{"experts_per_token": 2, "d_shared_expert": 0, "activation": "swiglu", "moe_layers": [1, 2, 3, 4, 5, 6, 7], "router_score": "sigmoid", "balance_loss": 0.00121, "balance_bias": true, "n_groups": 8, "norm": "rmsnorm", "norm_eps": 1e-06, "tie_embeddings": false, "optimizer": "muon_variant", "lr": 0.00932, "train_tokens": 237800000, "steps": 4983}
Below are experts of layer 3 (counted from 0) of a mixture-of-experts language model. Rows are named router (the router's row for the expert), gate (a neuron's input weights, with its number), up (a neuron's input weights, with its number) and show model dimensions 0-127. Each number is 500 + 25 x the weight over its row's rms, rounded and kept within 0 to 999. Numbers have three digits each.
After each expert's rows: "mostly gets" lists some tokens that are sent to it at least half of the time; "gets" lists some tokens that make up at least twice as much of what it gets as of all text. This comes from a sample of Wikipedia text that the model never trained on. Tokens count by the router's weight.

# expert 37
router:514547471497516493529526557465484458496484491489540533521499488509509485495519461508476468483449486496520453487466529510505478500466480533479500524491519485521475515499460519489503514489505543468497492507484447493482483497496508529455516518470506508515523527490443555502479504485520471489487564523508444505515473534478513509545501518520473495456496537519460469520505524524494485520497
gate3:482530510512515480525490509501471473496494484508492507526516529516485449478519443510472535493525494478506468466479534479491457458483500539480553514479501484482518488480493507495515493473531562479454512471496504526501516483511520477496474466528533497496516538545443505500528494524500498484549530524476502508484514565542503496489533556523499488510504510477475498479524530522449529506523
up3:517513524453510503512529515468481472483544475435478498491446490477502521542500477521501486519500503513519497508505522521546489529476506504504501551490507533498525534507496469493470508504473537525495494512465439518531482480495531517503490516476512489490546482495537520534521430482494505549501500491498464460517517506528485499530448456503541465490484511526506486462506521499493511477549
gate4:466535485511498504514502479479454522508489564519497482460458473491549526525519523521499475512505490520533494491483467485529475459518479529498475528534526459448520530510476461473529493499523512470452491502483501449519524506505488510492494485481467513461482510485471494519499515505497481492494480504480491507481479528536580479478487520562468530492494528470514494524507472526461488496510
up4:513514503492490502497555513528483519460513526471518489494561533492515510503511498532482552489483484499509501476493512478542468494500532514512479540547580509512472487487515496461491496495492500477562464490497512485549487484521483498444466450507524497434506539497501495563503509527503480515485543466488507513491482482465485473511474514496491488508493517471512519492473526510492467503475
gate5:485509518489498460487483546523510503511506479461500495512403538485542508493493529495468467489478448461528507486486514509514538474508494531492497514471532480498497477485499494493469527478501474495474525490508475477493493512501514513456493429454481475486492499495491475502516464506498555431487502500483459545519465494501519483502505512509470477488530516519475515497477497533495472555482
up5:525500467471466507484505532466463496487536484545463511481482467490520537484540455493483488534533522457495469515470475513542473528497528514481521458509498507487530491479513499490544458511524473515527493483481482485507482447474515532518527483474525528557492492475511486493460520493512491487506480468524489496521531462467472461495488545529526485507496456473489477454526508465496507492488
gate6:451472452517488495518494492492502488482487485540498538533525519508512531540477473506485433451486520482536450521469570482493488496484478482511488540489498494544517507473475488488483503483504511506489472522469494532518535492474543506483536542513461468529485550495539525504474521472546492470524485474471493515494515514502551489515491506486506499520513483477531456503530508514504529503499
up6:512471505476517484470510478525505545520504533458515455505524506506520519536470490534519559531488516482548512484552469449494494469486501490510469490473460494473533509499481508526507481547541467488510520465554585469453505502516495493480506523548526488502513494509487488470483492494501482498498484504529508517515490506512489506493474483505505517474468482534480549509529491542530476492490
gate7:490511519459469503465504498456526513484482496483495492513518531533472469544514503526530529494482491528514456472511472513484493525457505477502480526498475483478500513515509496486529466536507503496469479526472495543534467504543535504466518485469496505470507525522482523525570497448534476523491510494521507520543494481528468494498494520560502505452487566517489500515500473524495448490477
up7:510516487499520473516492457516453513526481502513526471529469524470468514510502544525518488515546492506503514460522502483538490510503538528494512491543482481499521489463529495475524525526470523495453509485531488489512543478445507481537491514483521541531516430528505495448530499517481531499511541507495513507502519488448534471516462460479517517513502470492503515466507525468482471462485
gate8:474503450557510475472472518478485468506507425483531499533463489491530509488505525491499468497487469493485484511453487487523508508523510469510560551520501469496486520478497539490500504539498505480518506479483433509473485505510506552506514515486547500517489473501470492530463492522523502530517505544509406488475509495485489522523496514474497502493502532516480516486488521530469495518495
up8:504542467543571453522495534486506497520452463517500472494419500480488456500490517474450500515482497492507468519504493480484489496502541509463529495481491501505491507512460514500510473500541516518517504503492468518447506502502547484524520491510561475514475508495470479513494482479500503500522474521520459469489505475503477491528486522494440487482534478492491484467479476526474498547522
gate9:490529501494481497483478484521491479515470507510488447561549498512531535515483503526488436535512506504516461478473478482544516506497514538475520535456499463494569489480513536533462494516472521514526508527531478509529475548491496545482478496467505504495525504487474479508514504513521516464486521472478482513523476525511495495541512527485471479455530529503499468463464486499502469477489
up9:522518503484480491529496511500471469486525534521485499502491484495449508483513511542501454461498514482489478472454526481512501520507497473576553522468495461476449533541489503539512504530479551551518489496482446526499445514442478537491493505504502483488493500473488437461521494503479477486471482496497492499491495518513489504509497536464481478490520520516479479503484514515501475480473
gate10:471492494485463483539529476494447477488496490516508536503514489445521512511528452508518485481474475476476516495536537478469482506490467478498501482552500498483521532504544503521465529511515488492511488442489511461478519521516509499453464466496524510515522507515459501523464524476493500512522456511502487516537463481492505505442535545489515537502479530516442480534495488534498470486476
up10:524481492505465511485520544488459495506509488488528547462482470537560522500500520510454487468471475453471476519460554523521503502506481533505502491516504463545497449545499480493477524502536513446481510501479504482513478534476483507520481488522528509490497512530502514501519483505499513529503537509550504509492486484538511540477510507464496528508509513460484512486478559466505488452466
mostly gets: "00", " UTC+", "55", " lb", "66", "56"
gets: "8", "5", "4", "6", "7", "0"

# expert 12
router:491522459498528478471518517464535475490449454505512533528516506542500510452528462498492503473473495523498515510500465504517499511455491531470469535467495467502477504524504518494506486490468542485487513514527485473519466468495471487475490520507502494506510501505511531502446516486525482464430539520482436514481499500486505485551469465521487482486461516495468458496525487537472478500473
gate0:506514504515500498517520472473495453470500523496491550504522478506544521454520493517526509511519510489501465487473507458509516467447537516484545521492492527521500486510533502487506465485517526501458499486494466482498453458483518492522501450514515483509499485496496553459518499475497486511506503447486508492454471519512538552517433505447451473494480500471484492448507517501489516473504
up0:497536531516508514495538531496479503521494510469508497584484516479511503479557485483523490518479486500510535447497487499546472464536532483488511459490494529533476482483531515495506501487545519514520513510464479498437514510520495542514477496470497515481472530494506501532494489520470484572527531479458481475503508508495491538477463507511513493490535528511493538487531490539539482483488
gate1:493499481490517502529473517504499521492514483505535495464463527500501506490452460550486500468460485502502489553508524498487498516455478521491474511507515470532524522486551513476474480504479505512475473469506443488527524503536458537503505516484526479483488495490528463490462501520484503504450488545532473523522517531540469512527513503468538495537496480568473519489541480509452480481514
up1:548514468489477499520517494486487473553505516480532515493497530502559508504498495499540495531476497515498530496510544466515502512547516509497473478485502530495468515492516503485511539451505474536514469495485513456548559503520491497506495470440436564501493516495545495522509531525500521473488500542467465484520492497529510519521479528486484501508513456445489491521524527496515486502495
gate2:474512518479498496498512504508544466493500466530517531489515510494486494452486495426542494533481512497522529489503470480483479503503502514475456483543500471459529508524508497450473497485502463478483449476474522480527493506498513507503460455451500551475473518503503491479476478479489507526503536533514466518526530550483525503569487511471494481483506538516498467507533532517502482522533
up2:518504485507495486491525523472517494527499483493486552458525466468524533518551493505513499496509500460473528498476495477458537479526472458528485514525507511455471496473498545479521459491515502531524536483501474519502446483507486495477479514561541506507531538506508499456478487465521515496443467525486483528469492512530543478484510488480493499548508508505482482475488513495536519473550
gate3:499552515500545495483523516477539512526470471517541512482479500484501506491482461522495500493517491537487492505491463501476492483438521500500475532471492511465500479513526518521457489495519505477468529535505523491564460498494482476479471511520479549492523487499519520534492525513479473468425517501494524481489479481502477493565549480522458490543536513479473501504513477546491496514486
up3:490530559474560491522521517493521462509491474486530475489489516495483477494522500500458582524494491509464517485494492510521443509468579495492492496458533512479510540485537535474508504506502494529503501518504515492512510508510485494458491523521471520478519483490523484473463520488502522499488490509486534488472493522494548494540499499460471457492494474504530544472507526547485541501486
gate4:473460448523527499489510497498539492537496462515528499509499498494492543513533458472507528506507479520519508524501410542536482485524505511497493522521521499480446510525502466512482508491489532490498474535476536530450466509503478488485537478492490498498512461506471517506492506518520499529487501466477479528482492498489495472527516471483504528488485454494495461486495462546532424496476
up4:568511527482433521535496483479509505522534493499464515477515527476529490516482494480451505490556491533519506524472505480497504436550521475446514516529494502500479473491501498525505482521541501485520509473493488488486500525474511477477494539515501496509490539496455525495543516530487505523475548465519462524523505467508469528475502491469482472484507519538517468467460507476500489514491
gate5:501532526512556477506563475541485474516526464485524504492523496522455480562511489539495518490474478462525485498526494525511492511482484532487493501458479460515504496496519473503498517496464534493494522500522480491490471486531469450504501527544488493531504521499487455535500481498520471489527499524497430492472504501527507506555446462509467509506482521492517503475544506508532456494507
up5:488521473467532494526515508487538482504495516474509464509436524505501562485514496497500528529537496475509544486542496496527512480474492520474477496492530482525495512510501526484498492483507526504585511489496550489488485517485557505494508532490462475483517491492523533522521517486512509487525484482500469468540466521496479504508496489532526541523532472546444502494465502488533481459548
gate6:512473469486499434509503497499499490443500492510556515511487505475504469462450496497530485497509469502481501528461477514514496509483488507515464492467515475562486484536491495529543499476539478483501476481513458479493449486512464541547490513492491492515522504500518487489477491504487486510507540535423505492454486458509546493554524491473491520506491487471488491494523479536516495474473
up6:525462529505462420523502462495525504476477476534529498542533480482508497516469465482506493500534501506514498520530474537443489546541467540481487512529465487500513523483499519529531473501526501439483531463456498494527477524511524514519510497461504483509516519505508490516457487519496539547506503489508515497492482469487522511515562487514488508493475513492451492495472504533506493502465
gate7:501531500473496451508500500518491488500437494495514489445524500518514481471528519516488507513501450537518463493538474496506472475493465498439533488480484517519494493515503546474511507510492471516454462470512483476483517502481523459537512486495466494501526496508472496499509517506467530555530492434483546537522524515475526532522493472516501545512479460505491478488487466458542494494513
up7:506487505468513457560499509471526489461472509500505505512505502561498490495527506496449499511511502488517522542494487517488501540521527506511466492491508525489525484461509527532507497514503501481504511477512511525489481488514458494482485488480498517508481498529512472499502530455517488501462463499553435568491526492515457517461488452535463502491439514530503464514523474463536521469466
mostly gets: "h", " Kh", "d", " Gh", "esh", " Zh"
gets: "h", "d", "id", "b", "g", "est"

# expert 54
router:493539484468499491502544556512499517464433486503538516517536509534500486478516463539497520498475451503499475473521525497489470533453481512474504486491514491543491499477487512479514505477487510464448524558466494490467472497490504525473531519459504481525528530516508538494468523489502484508480528488507482510558487526457521494522491488513451519487470526482491483505495466518489450505476
gate0:505518474538564485521457508499555490524490484469528492499529493523533466553511478483520506511488501459542498477490495500487510515518463482510481461470520476499470544499524507488486486476502506543519471512472466502482522498496533500492562481468501509529464509503516513505524464464469475471477462495550473522466479487504486471508513506501505483497478529540556528494510536527482450511494
up0:460521464506505512498468492523499450530504486541553518517458463522503474497522494503537483506478510512499515487531524513485462445509510473466499485481468518449498496477531544495507483523531444526511463505497493510499474542494477527551422490473525512524476510483483492508498503500532487526517526515525496494538490477510489492490513481524502490506525515496499509523545569534503496492457
gate1:492519474505486533525515530498490486494523480490516513522519520530504523515473507484495507511473479545494504479541505506513567485517507479500499496522508513503468523505484519531539477494441500451467533460445471520498519509502485519464486511542520514505501547465530498495517509550454480539526533537530502523536452489479433484476496534521501495518522481481518503515534515504533489518460
up1:531490466485504477518496548491503495523504479494492499482504539532513489505521530497500503508432494502448502480505484518511532467475493499521504500514497543488490497492514509511489494483473492465456513444437529498515527488495502509523475490532506534495484482443510481536522509555487531524504545524520489490521472477514421443532487524478470475495508484474509525504522474498531479510447
gate2:512506481502512520510567525513518518474482535469515569512518514514494489516496455489552525537509451514453485555508531546523483514479494528410496506512507482500494532480503535486451474483474506483490504473518472529520554487461533514507490528500497498522515532502546488500475507479478502514500454471495484500502462528507519495476495488490494505526512466490478488494498480523490478498520
up2:483521475480491574524470529467497511524520490496488460557509522472492456473472516498515511543482474490514466543528531490493539565527485528500495514534488488497512536523493511489505463487501527485489516532506495486518471481507472480508526510546486478546509500479497485489535503487458556499493508520489527491474494507484488548456535465500501564509523495489482499524482484513458487485496
gate3:529535486526463524466517552509494528517534496482520540511474485495521482494467491493547510526496470489507476520494508487519496486484456490492520524518526475516478478542499489500492462495536523423510507491495493493517521510505415541503491470483508500484531468534501528539470480514494494492502488530496478470463499524533469473443484489521495537531483511509482462530439502526499497505502
up3:573513479501447525493506532489530531493537476513491481531499517461510506527478491477524506511483486513515459475442510469447545505513443486517509527501484499498463496524508469497524514513493516492519488500491492478497515455518478485462459470497506537490490492506472469512469498522506480445473444489503484435483499505509483454472486518487500552521499455517474497522509506506529517488512
gate4:474475483500508533505521484498491522511465516489492460450479491550489458529531465481453500469500522453481506505528467507455502553479481534494458501515531489475490506486476479508501531504480533473445482501481508510506468484479517482433533465512516486512503520514501483511495549480503516529439525493521493491515531479504480511537481491511517526510501478514466467478545520485501473480452
up4:523524453532522497482505513510507512508498457505509494468480468547499485517474494519467535509494527501504515474507496522510512493529511518466496487508478474463478527459491485503490519509493500544426506539446505468466467486473521466479539490462477526488483513520536471508534504467495499506511468479514456492479498502489494523559515489492488547462531496548472523529514473486517550490453
gate5:485472504500485531484519481475476486491473479485525530475517561472486489488483459544535488516510493507455451495524527481506512500519511507513472492534502515490498516499478520517536472515494555517471550551468505512500481531456525526484563546450484460542512486486517525509490502508516549495497541507514534524482521513509513486489500481478457479484508513537485506481523493446527491505527
up5:514510484499487466509470532477505531536513489509491468545508412521491488478494505460492486488475471520525512496491497502494482517495482481490530469504515454494490479511549480517487540499515451491524458431528506462493506473548463479532510475531465565468499527502485469520510509483497470513532506482476491508511518481513523487518501550499559510508500500468497475491479501519494513475471
gate6:505502484485521487499522514531510493493517492493465445474521482492499482452456504463472503478482474505485504492500521490485486518466456459495535513524480444533507512508479519486527510462477500473512516472473455513491482504534477508527500526456462524498505493470512496441486459449536541520509497467506510486527511486474499522504498486457448505495469524495518468491467440497523475546532
up6:493480499486541509513485502484544493489483508530512526521466474498495520482518532530493505526496550459505499492477506480536486520523553486498482500476473537504464497518512519532487503557555474499500453496509518522521489517497516453533461480504480476535482487504504544551537555524544496506521476499480490474435449485506496508515492532513523473487525511500466514551478488518525508496476
gate7:450521477546518514493513494515507520539477492534498528510529460452495495493533487485479526508491512489474496486528546470538489495468501485521466496496524465498476497446483539498490500480434534498514516480497513504498490476493523502500535458521498489564509466515502490498519529461453502560481507509488461495488457449520501490502470516473466488500548484512518510502540468510473524516472
up7:526505515506509539483499520450564485508490544491489504473464522509508514455504482504460525467497463479503531529500488531476495492477516512468492508465487549476522529506471480540518522465537492504466504512485513505482516482482469514477459522497474498478506487522529494515548505504481501512517503514567504515511441575493481483497475486504480533540458488509491500491475538508505535452499
mostly gets: "2", "3", "1", "4", "5", "6"
gets: "2", "1", "3", "4", "0", "5"

# expert 33
router:502492455478529506516513524513492476489446465478550478568494475523502516490512495503473517488469484527512482477508500506529516534472488508473470500495491489522464482476466494491539515492507514490504539500480457459465459504490482493438509508472541495473516526499484549488468505510502474466497564506525441502502481549471521498532492481526472499489470553490475465526502487514495488509482
gate3:492480486477547503500548492492469488510503415441485543520514459500514484518487537531524545470478475512508481494486504500522546501506497482510511523510501487500468551486502516487526497537466471506528546473483467529479464488519496510460473512503513503491509522491454493491473494494465509484500551499502467479503528490513568508469487493482529518551490505493479468499505525479476535504467
up3:514518487458462478497490449484486481479526515502498522479533552453541546474500508536501474511477503522524491514501512477510514486469521495515502511464499487499537525470506479500473474488530511477530498504503463491494500486496471488542476506463436462479444535509510476469503532467554477529521478444534480478515505510534504522527486501489505467530501443507518504507485526496456523507514
gate4:484524520530478524538489506468521502489526443488519531466514513486499515529563521505472522485507497509455478468480521499496536492495494513556510498548522508510513506502469503515538511503508481558506515455499503484526518446450492477474508492503515525514508487520498499487490480500515526531554493506478458547471514528522514503532479523497518494469558505463500518456529449530490527514512
up4:503534493461520502489519534516522509520478495492525504454505515496497449526497517504509482496506467536484501492502508461528519482554453513482462535468507495443531483514505477560532536527532460527513499472535471489489486460499479476502489504527531499489522532484549532530497517511538497457507530520519477488471478520528515508514493472505510466495494507503486460491579467494524477484521
gate5:461523519511525545484517521500503548475484517498506555436476541490468494552489492505489480498468507511529491453523507443473509471528507545541473467507494496514472481523518473521517490508523486496502520514471522471525495516430474437460482472518511466549513452509510488490499516523508528501491493496481467508506495477488477476520494466520474514488492516521476493505514508526472487465508
up5:465495523465506523472512513505511478470482473475508469470528503519501483556469479485453446519507518505523496493504502518480459483475514512528529451515497468518500508503519472507490533546532504525519513505468444473550497543472540502476488489511499456548465484535511498485457491488491523498517565496519483505481556468495499487510534472540460478508532489495507501512515494515468507489485
gate6:519529514479554552468502542475480476477456520523517492482505487505456469530524506497508502541488472508511482499510510478493491524496448531467521496523515534488465514511449469524492489511496484490459536463486504498505513475497510507472479481468514458542504517489509477470459501443518508478519528556475490453505500488463528511513457528533515475496473478506457514454499484519523478503511
up6:514537485478516483491500510490472496480482443489521491511491484485461497501480519528545488504494470535550491484518546487439517508520516529506501557548513545501526513518471491512437493505492485511458525494456502529497473495499515489452521483509478496526483476524481487484490484493497496525494522519557515512527525485528478527523518516466543529500471479524501573473518459509511483480502
gate7:523511513476496500486538570489497503502490499554538490536508523503517498489498468487502520509531516447482509495511520510533516504499515497498470507500496496531479526497454512474545479518498453494499450539478469498517520535512527466522481458448477482513486509493480559467524448485526493463494490460538485438473511509505505512511515491541505531475473505531526471486511457516502470513486
up7:480523495524501482487468481490547470496492527508496529484501452505516476524513485472521487456487526519511509530489506447484465495520509477507545522512454472519503505505516494540481518526510490494459517507469518531488502553497521482465490507501537509533535462508510472526512498495467528537526508529469498519542526492519485454526479532458489456516518447482495530528487545485481518523563
gate8:548511503515502555546489535482474505479487495549497490520525524472507520494462483488548500507508463511458508548507545458492502514493483463450487499509513549535506487488516495484477476549522489535486539522538499515478547504500563472496483483508519494497526494463486482486507486494492476504486537476520443465470450484478493501497503539521509511482503515520513475498521511511482490513446
up8:474456499514501521490548501526462516501497525475520500514457536484495488508522473462538518523498531473496526486491485496497480492470542519528494479510501550504508521494511506478469498495497484516498478549477485470482501532497480484479519531497474526557501513539535493480491502498497520539442508516503489515531549509522481472427441457553517479536456537473500507493503477486488518505479
gate9:579532512530525482527500505507490508480484479500538479493480484491502531512483529472488500488479520489540473486483524468527499470513490509540481546494526520474468514490474500490515505490479524546476503486523521472516490497493530499444471511456537491440525490486472493515521456487456513553545530486511489529502533533461480496515493477515488516475501526497474490438480494485455514484521
up9:516502480535519511564527517497498533492495467531505494507499461506515531498534490456508518515472513544509468493493551469493475540519472491506491553527515544502469454523514450510488486482508498532505535481453504471480503491466544527471485535503516485471492484510509479524521472480537467495515505488507464515510488523482487528491473484519472551468549524536482506466527481497470505525469
gate10:560560485473467507460495494492499503474521489513532511521517573537504502527483486519514519494502499496525504490542493496489521492491485492514466545510489468511480518485502501511517491469526511485503539539486514490483490502460531451461505453494481547513452466528497513479481494508453442461515467511492470479497479468501514508509493472535489547500512471520461514536508492523475456497523
up10:434507477463538474510522557509505479493505485493505466481500489463517507496531499483534498483461476486505539484454485508530478516500527506526488493515505512514515511519506481503517502487447498509537529479515463530515495516495537465468531497489543455453485491480503466525515513449472474465487490522485450505527566509497484516449468508512506521466508477510519477498508486464504499558498
mostly gets: " | .", " | -", " | — | —", " | −", " | – | –", " | –"
gets: "0", " | ", " |", "1", "3", "4"

# expert 15
router:487483482495482515504542504491525515512511481502546519518487482497541508492529473509486500491471494511501489521526512509539429478486508490462493538463516543510495511498487496483521467503498545503455509477508502500501489511462480513434507518457487519503529514513465480463499548501517492490500546513485460534504509558482493443531500511517450534467494499506456498524536509523477460553473
gate1:510468492485481468524498540480518531542550456506492483472502505524513489504479486500481506548531519471515494577483541484519477511530513504473498514477503528480504494500482494477498496509443535455483501530477494512508476510483499515479532520490445509522533525506483455435459512489545466524505511491471467456533531515484505458488495495504514493469456481516502465474479492501489516489472
up1:500500555502478532491505513547498447494515554508504493490472473522502490494518533509435512486516499494504457467513506552462505472501490515470522485487497497540506492522523506453482514495522520512515533522484479507490532505488464569544457533463495518485486461506562511483496514498524485534490519525480524485503483483521487472545501493534508525490494451491514478500462497532490544496520
gate2:511488474490539495512525492498498483555462492469511476516533454495492521579518493496491518515497519540510473529483463501486505540532551508504472514497461531535467473555508541460493485544504495495465501452523495525501523476467507493497478457507543497516505494466472511502480528500524518522521518520528503498510499467486487484515534489511464520495513522498526436485523495546509488482526
up2:477487521489531521490575475499501522570501523491503493529506489519537518484507476501491488500502515489453540550493522520494519478534474513533481487524555470502515527500463511508513510501506529478502530497514534481454525511515520471522484492476555487561480457490497504498514476505496513505457482499487494533430484542523484488536484497498533493494516512493498517557516491509455502488526
gate3:500519504485468495488521494451479521460497489498475498526524508489510473567492466474489495454507495551493530539517492499492468494459529549502469520490490515516529540483511482490491499541498526457517487460503530515465512464445475500453479483497475494509547543494481485499483506529508502498522527482480482526524487534508511560519466546525472533515523538524509528464513501501523492510520
up3:542508531466525471471497540516532528487482531567499492482478520525477506511529507507484542543478476475476475513479508538503513465504484473528494489508467467505513515494509513537488496532510490541477529530524492529457533498553531503516508471490525473507475477520505545495516495468555508530501509505481489487492508508506461480485520473506498462513501457488492464521502453493469554475452
gate4:488483519520499472515523501512503500533504482516454500541541467528502465520513517507530511511500500528554507518529523498535519540516502500498510538481492548479479514513504529470507440525501518480521481501480492454507525510467476478482522497523524509541492529473491476513507483479525452510500491492511467547539449487516482446527493494514508516528540530485494450454497540527440486485508
up4:497453489513510543491490487484498504534484489526491508509528509542508500467489488475474495521505491496497556497496552522496505520519484513524546454544500541502492538494509479490460540499540528462440454503494513498514468544502499508522523549530519523484502495495477486520500462498468468527525469540518464529501522525500506495498492504465489478469492503499506430495512539526461483483546
gate5:532488503511478524520527508524471460470540518505534427491476491484498489527495514473508518474487523494464505508520510549489479471477514524468533503503551503508533561512506511496522480529483515499500514520521542480506503495466470480469531515506500457511530491527496505484492522498511520500541509507488487481512503496518555523530528485475497576519534499474509519531492491502478483584473
up5:511539456455487448517493500498470513489501475465516511531482495480489515501461525487510504465519529530508464519513491526479532478467508506463470502507541486514563508511484499500527465504559516495535513471533494497497523483466467460439528498498531461514528489535478470495483499512476517510527510485492519472507449504509513530497494497493506518478496502500497485542589538496533515495505
gate6:549502518527505508469504498536497480530485509494475491549483507522506508492453484501488481500479529507481528560471497540489465505537478536490483522477516532475514452454488506492524462497467510474512464516491461524496487526503525520488496496463492518545499560502453507450523490487521476510516510482474455487509508524522508501503540513462454543473492484504492453514476508527540493542502
up6:501530532490501508525504517519488448520494493511461467516482535537496484503486483478502514496517566526493480510493512503513439479539462499497539461494520489489519488463478467489465501509502539461502411512468459498494524505502521513477494494494526504499512534461480455493512518486513501464549496468521474504522482543515517486535546486511507497457494510502490524503467542491518488552508
gate7:493482513487550511501513457515485483505504447498513506512507480486477524481507490515457516512486529521528514506479481469521485470482547491453475483484508464510518538492516489512546513528500499485496572506490491538464484510500518511479494528461494472481528486493517475466508533484539510490513481494431519530488509573481549502491518452459516501516523481500542485497527536543491469501484
up7:527464519514458485463486526465509466474485524499458490500522509496490526495465469546495509479546512468511490472532492526488514484483457499496513554534482532521525531517490554481445462478479482494507518493505479491468481479551519501491494501511504453486485540478491527483526495507498500548521535514487504496483485503507482482514517474527547540506496554483493565526458506511527509485515
gate8:432506495478498517532505489527526476546511458507467465505462481535479490428484486504502467516487493464531490518499539518552520533490479499473519526497534490522485513498468509492470471470512496514458465493481491520470502531488503537461480512452498523516471519501513453448489534514516496468511513469470470521534509477481501525474494492476506530447520501492504501524500492469482510537491
up8:456509510470488539475498490534501499545464505548508482473486501543494480503505501481480516529514493511514554509486465517535467507469505490525542517510524488519449478532515488489489512513488457496481481489491530504515513502503504509444492516515504527463467491520468451513480545480500497499516485441476500522479557512508476495522490545482483508435489512521523422488517478527486492524496
mostly gets: "or", "ul", "il", "al", "ol", " king"
gets: "al", "or", "er", "il", "in", "ol"

# expert 41
router:496547495457512508510514531515506457507473482517514525524495526470521478480505507539467500499476467498513494468503480507501518472459493500461436511495495494537451526464516534495495508478476521466512526509485490481491503497455523507464517532469505515491516505509486506517466542479497430524449530500488460497501495506452529547530493477488504538519489517496490462529510470562466471515489
gate0:491495509515508482534480543510505496519514526488509500548498500447475544523509506480470509518468497463500551534490457470551497511476520501458483500504506478502494550506487521549500473522467507446499481454493464500530487522502511472514491509446523531517508556486518498511492513496471478474513510498499516510456493474471548502471487533470553541484509508502518472534536482496482497467533
up0:456469465531486508497472511539523517525495519491496481535491499511541502454484499490523485535535521482547510484534443475447520534481426523488477517519523484508485531483547488511452517503501499490510530480510512529495525530521489533515496514468498505505512506443500511530495522543486520521486484466520493520518528475522489449490477494507505530505476546526491471552481504484484491500535
gate1:510490512462503484498535536515467509481486488475450510494485499523481488499479487475495432538481513440490508501490558500500477515491490505468474513509486471515470516464537511473503544485451532579459497494492496514501515479510521512456481518467546510485488530510460442540526483507478496481481475483475517511519463526511469524493450521512487497501477502490512487470535525501494479489490
up1:493478462499489497474517466473504502542515508509478527556514516511508442482538454482481482492503513490483511505514502506513519473506522558481495458486540504515488507468498518504493484512466528483525509526517505506502526509526527490553471468506494510478502552506493566488497509486461500521472509473478501491518462508524539523545510507539509528512520478495504528499518522489524607515490
gate2:501462452512544526509500498504536488501474510448485555506469477520485479487503504503508482480509478543534495518488497501488515461469505563484466524492490463516525537486490548508492472521493481548494541534520518501469494501531521539489511457481454536505538497474513498510492478494528473513501484530462479515530436479526488524500474482502511515503559494526499468494528490524461521515511
up2:501518463495485516495513479485516500447493566517519531519466552519519506492470537497506467484479516516522475493492510499478541476522513509484488524496476488498539502475517525527482484500488501527489542541495532503534480486520523523502547531497503497505531502517478525486513420492543539489521498502487519522534510576502502543483482501526485446490508532489488487519487544527491545472487
gate3:513456450510494504529511499517537540512520502494485509474516500479497517473491519531475510479545502540494514443483486525506489506473488570504490511471512535494562519504483543465511466538468476470501482503510496517532504472477483518481507537484560479501536477558502472509477491501496504532504498533536504536460504522512521539482510478504529494521528522490482494551491495544469496474509
up3:471490496524471525486477515499460517525510472501513551475487537482490503450461536539507488512497470519510544458494487481513519526509470466532514516444485570503480523480455540516526512537482507479520535479502501546506489471491535508460500462511483496481524519513521511545534481497539491536504482504491470519506468562507526534477514520487498519500492509501498500517477518515490449510507
gate4:511521533448511482460494535496480524535479488479531497473510507517531550493467457523448510482491456517503529495446510518499492509490496478501507532484488453492537513446482500514508494540507509471497502457495527547495479460515554536510511518514501546497480509468455519524482466459474513541487511480484503495509491505470515505498470483504500497538473532464531517546494469501516493492532
up4:511477482522540490481543515536500552511505451485509496474512519509467484485500555443514484496485522480499507515483493509491518515500545521484498519500525522474508519504490442491543459510499467501507505535524442489539478512494483464512495509519510480519491532509509464516514497512516455519512522506505419501491490471509532531513451502452457486469457485483500511475481501495450496466514
gate5:493499496460479522492492499451515501479455436501466513499496462531554488520516475511521507519528522455486509468497475472486489459477523503482478482460516498509498525523502528496490507488490512496477496469517510500515493501473516505478485502499498515508504496526468516545456482506524460522475429536483526506529483455508473472457477495467501457522489529482525481527485465520426491532536
up5:473495515522508479475479530505518472503495524478480531486488481486504432487477475497481517489531482485458522528465529519482508511490484481495502503490512485535523549522514500499575512532496543510504470511477505526493546528490467497559515480474496501527537490488431473507529498468481493468466465476502517525553505452490488505490476500505475505479517512563512513557497492522518501491508
gate6:451567503518496520519465496497563496466466497507518483492522539486468503489511512540508494493469473510460497555521539476502507492479470495516493484463482488501505499465535510538495491468493546505532495492481447487520508517485499513520472519519493499491483509492512486543518521507462500511480563488460479512461491465511515481547493461499500468517457482482496506546482551498452506514494
up6:515523517537482491491490505512508516464503495481513537490523492471477506475506540512514530491485504446483492485533582501509509475471487470478486498522508473508480491518539486518517481469496491523473464494507495471505492506519515405461525562503506549476527474513482506553511478537509520486516485521484516515543486529477490494506492544503468502495513446526530496527501514533467507509529
gate7:519537524497495522524500526519515452497488516457479504557474534515485491466474494509541465483499501505470504502528464479494542491503471495465464453528497495463501509499513519487464478497470524519530494502488469501498476496497465522528499463458524477470487467514457476519458496506494504546536540486473448498492481511492524456520527507489455508516497499466556555518523502516521518522475
up7:502505516473489496494465545493533535470484504471503513446536464461515485503481507516505547477514507493476485500556503519460533474550472500499491434525513512541508496498500541568493474497478502511507514498473459496545502522469474491499518465524510492539482481524513520521503531537528496456511536506506516505513530483537536500476534490492515503486474507530526527498550522518464490500494
mostly gets: "X", "RA", "US", "TA", "SA", "AR"
gets: "C", "A", "R", "E", "P", "S"